Weights of a small mixture-of-experts language model, trained from scratch on English Wikipedia.
Size: 8 layers, width 192, vocabulary 32768, 33.3M parameters.
Below are experts of layer 4 (counted from 0) of a mixture-of-experts language model. Rows are named router (the router's row for the expert), down (a neuron's output weights, with its number) and show model dimensions 96-191. Each number is 128 + 24 x the weight over its row's rms, rounded and kept within 0 to 255. Numbers have three digits each.
After each expert's rows: "raises" lists some tokens whose logits its average output raises strongly, later layers aside. This comes from a sample of Wikipedia text that the model never trained on.

# expert 20
router:105130145173195072165096117122133124137162120121130161113073155100177122109115127138138118109147134125145102126119116118164132162134102156128116129095140144118112105152116131137123122126118142129094103115115080128112104125132125115148137147132146134100062092139102133122143154088190139103
down0:147167130126132169140136112142120096157124088113159109108153085121125147128173148166128131137156166150148129137170159133143099111124141117126088151165119141160128074115130113145181119111148142125181167116110135043136142152103102119129159131088151147150113102126090098100140119110160121107
down1:106156107126116126133107163131112127170090164133102130178119064119141128098122138123100110136116112137115140115115117114090124153078146140126131134106113138140139130110138146178123118131094076087133052113100087129125111107125157117121101170127121102147097125162184104152153135136147079124
down2:104123146167118147146118143144117140089173197134112115138132106118123130118135114111108145175150061143141132140145106125136097150145117159138128133082134146160107122103106137152134135128126161094071122184115161151096114150148095156155156136152115128182139066128146152067128117114177154104
down3:119144133104132100099134103132131118088090118118127129140182143134112115103132134154190109149114173137148079140107124108117175175108120162130080164144115149091129133112106135109101119140150115157179085107115136114119164126107072166118102129159131115147124109151136108161148106139119166127
raises: ".", "\n", " |", "-", "S", " U"

# expert 2
router:112123144145111131067120165134121180153150125095123154155090166165161110124128091121139139156124139090117152152130141153143112131114136152160102073136113138156103119116133120136137150124114178134093121174170140052127119112116117148134171118112095104111108100137119091094117150114105163130
down0:112160136093121117130143125139113130103074113137134110130123147120114134124131127131130119093128151113122191132115116115150111147070123147131115132133123096137155154140162120129139102100133100144131141103155092133169113173117171092117090159099092096123088078125122154147189147114139137132
down1:151119141086109081130153128107178137122122171151091166125152121170132132137115113123111105156116119140111151139141130118126161107129133150092111148116111136073072150101118117160090164155116109151127124133158131170147113130170149135158119100161157143105109121159075123152111092143109133092
down2:106123122172175106156173085167147155141051114106120119156119136141115158140168128119136100107148109123155169121123129107109099095118137143144129111154144065133090087114185122126133069150113135178144108094087151126157136155113126096133128121116114120143102157140134120146106176153161116135
down3:138129094117146125105073128123092103093187114122156102120095132090128133135096140122203163139113114132133113120176127103135080109138090092137135147168130133094096132128061134146134135107120114118187082127175119154135148158124125139165146163089092121121154125146131094124123096124096131118
raises: " of", " in", " and", " (", ";", "."

# expert 4
router:140126142170078081132136107134148153134131080116120151104131118123133160152179086135138136086159142120125114136146151112141115118138134142167131159149110093153125088124112150062131104085114102141121101164169123108132124098076149085111141120133095121056126104108152120098108126119149191143
down0:150153153134141076100135129136124119159122137094130105115126144172131149106122079102103091151103126127147114124137096114133119146126135126146152184096159096115100124127118107123113115150080123108132160143126122159122099129134146154133128179147132087116119098154138121156105128170080119109
down1:195137095122071098160101126163096142080117154148111117152111153130125165149145131106165121150152146137143140110129146133115158176127109151172119130105142177099122121118155142146117108138149185114097165160118128116146094152100104147141127109131143150112080137134154113136121125122101100130
down2:145184080114128124165112125154139111137154102103138103099140122139134183181117125111116119129111101122129192101095129119138121137175128147122118138095139154147103067104157156114136073101119110165092169092117142102103156140133127138108114140159147124155095186128140132140139113117110097103
down3:090157125127163131133181120111150127159147138139129157138121148139145106100103126110116139127132121129116091097181125085184131137130135137149129136133139124103127153125155099148118151108132114089097165157143118138089122090137172085120101068128090159108063116102102115131123110111158132130
raises: " ", " (", " A", "-", " Grand", " and"

# expert 16
router:073125128120113092117130155124114147118119086123155167138138156137152132164125139137186127124106145134107143108127146181122119112132110142162078107101172134172134121152148137097147137096136127135100091127149130150133099104139103153138129130143147143146118129120113075098132112094147140134
down0:097159122116115128155137134147131177107118124141157129120135102106120148123132163129127123174160126124074130149122180090122119164110143121186176132125135111122147080124126110096095140162124117162183091146112145146125127144142113145158142112127093141114104132084128101132130130130127118101
down1:151119178122122092139142121144150108116103116153135107089147132140107130123114138115117135126107150123138148102136079132142154132088088096159080133179122162112118114128124075160152134149154092166150115123155122110118167159119096134093172137138174145135143130122118139177083088158126114122
down2:151119122110123099137124082128112092175164113108140177135125125127123125110126121126144143149130126110140126165181138153134147126114137186120089150127122134106149161117106132136096135128114133126157132053138136137102122091125124171124177104119109147119156124146133130150160095119109144166
down3:148138149141117081156066139150164138115110116149150170137132148099119102123127123131153138129144100098103144132145135100095138116111114132093140145132117138102147120155109092128130108133132096110100137121111121124110113137150090132126116150117152126104127093093130142105114130126075120142
raises: ",", " in", " and"

# expert 0
router:071119154139144093117141126123084144132132128101159120111152145131128121143157129158143085128104137143118122138144151130109140137134113125164064089156117128138136055100134130110132086128127085131099147144154139117146120159124113120134114123123124111123158140064109085142150141108115134136
down0:118127092148121085091163136087108115079156097158141134131157099144094143152093127150150082110156126128125111141128074142095117140128198151121128138078104131100114113159116175123141146132128176113092112100123096085155144140139150092114095110135122093074123117093134099142173131132101118120
down1:158130131162122142156176136127102102131153132115126136155127126106120107129145136136115098082133159139067122152134077139162094109138147135143100141145122096135154121107137110159182097119135099109126127123133122100125105163160142116133140126159148127174095141103153080116131144118146105156
down2:157123122125119112132118135118150144143126141104164173123092110072120094129144126119114108102126118102099124085156098077131185093096163113142117115117154106124140132135121124091140139138094125136156134129135138117151153136143169117163159104142139127110071187151169119139141144174084139143
down3:127124112065097136171100076134150104145152112177071118151146112115169096086164093126125078114078128154178117100124145122129136130098163109148128113132133116142125126133119098177108158103107145131130106134156151115087106129144137118171118118128127114128132163096125107129117141136145113129
raises: " and", " ", ",", " part", " in"

# expert 24
router:097104151178101076105098104154104125150179134150148142116080099106151079096127128098113128129133154144132163166133139131109111124138125180144099108172156109119155111173145123108115154126148157132110088149138130063170148127099150142134159151112134167104100155133084100142154108127120110156
down0:114136113114145104092151146141138155085098089147090140107119129130127134128117088115145157096121113113119143111171131098119126116139130121159107161108109081150146125162133144139104142146120110125124109118145166134154147104133118115117153119199101109125098118130144139101128156178112158145
down1:131118113104165112111111115151152127141117168154107134117167123132159132152141141183134118133104152062115139103109112127085174168147157156136077160150126155139145128142164131103182124133138148110097075144128117134138102114122132149125171108124137132129192120125134131109140106172111112131
down2:145091164111084138120138124131128144124153118126154102150164087125136150111143126138168111191086112142158170099174122158127094129137169181129139107095106156134169103131106107150118143137111113121151098184126117108149114126141102151135132135139133141121147121109126104096136123143143147164
down3:101122118117145103157132138111128167142161121078102135150128133127118123108149142205102103186151122163125108137088129159099087152110105161074083142117164141119136160138099146104096076131147165134118130184145120105104128115147140105139140141088152127135131105156101127166125154106130101104
raises: " and", ".", ",", "in", "i", " ("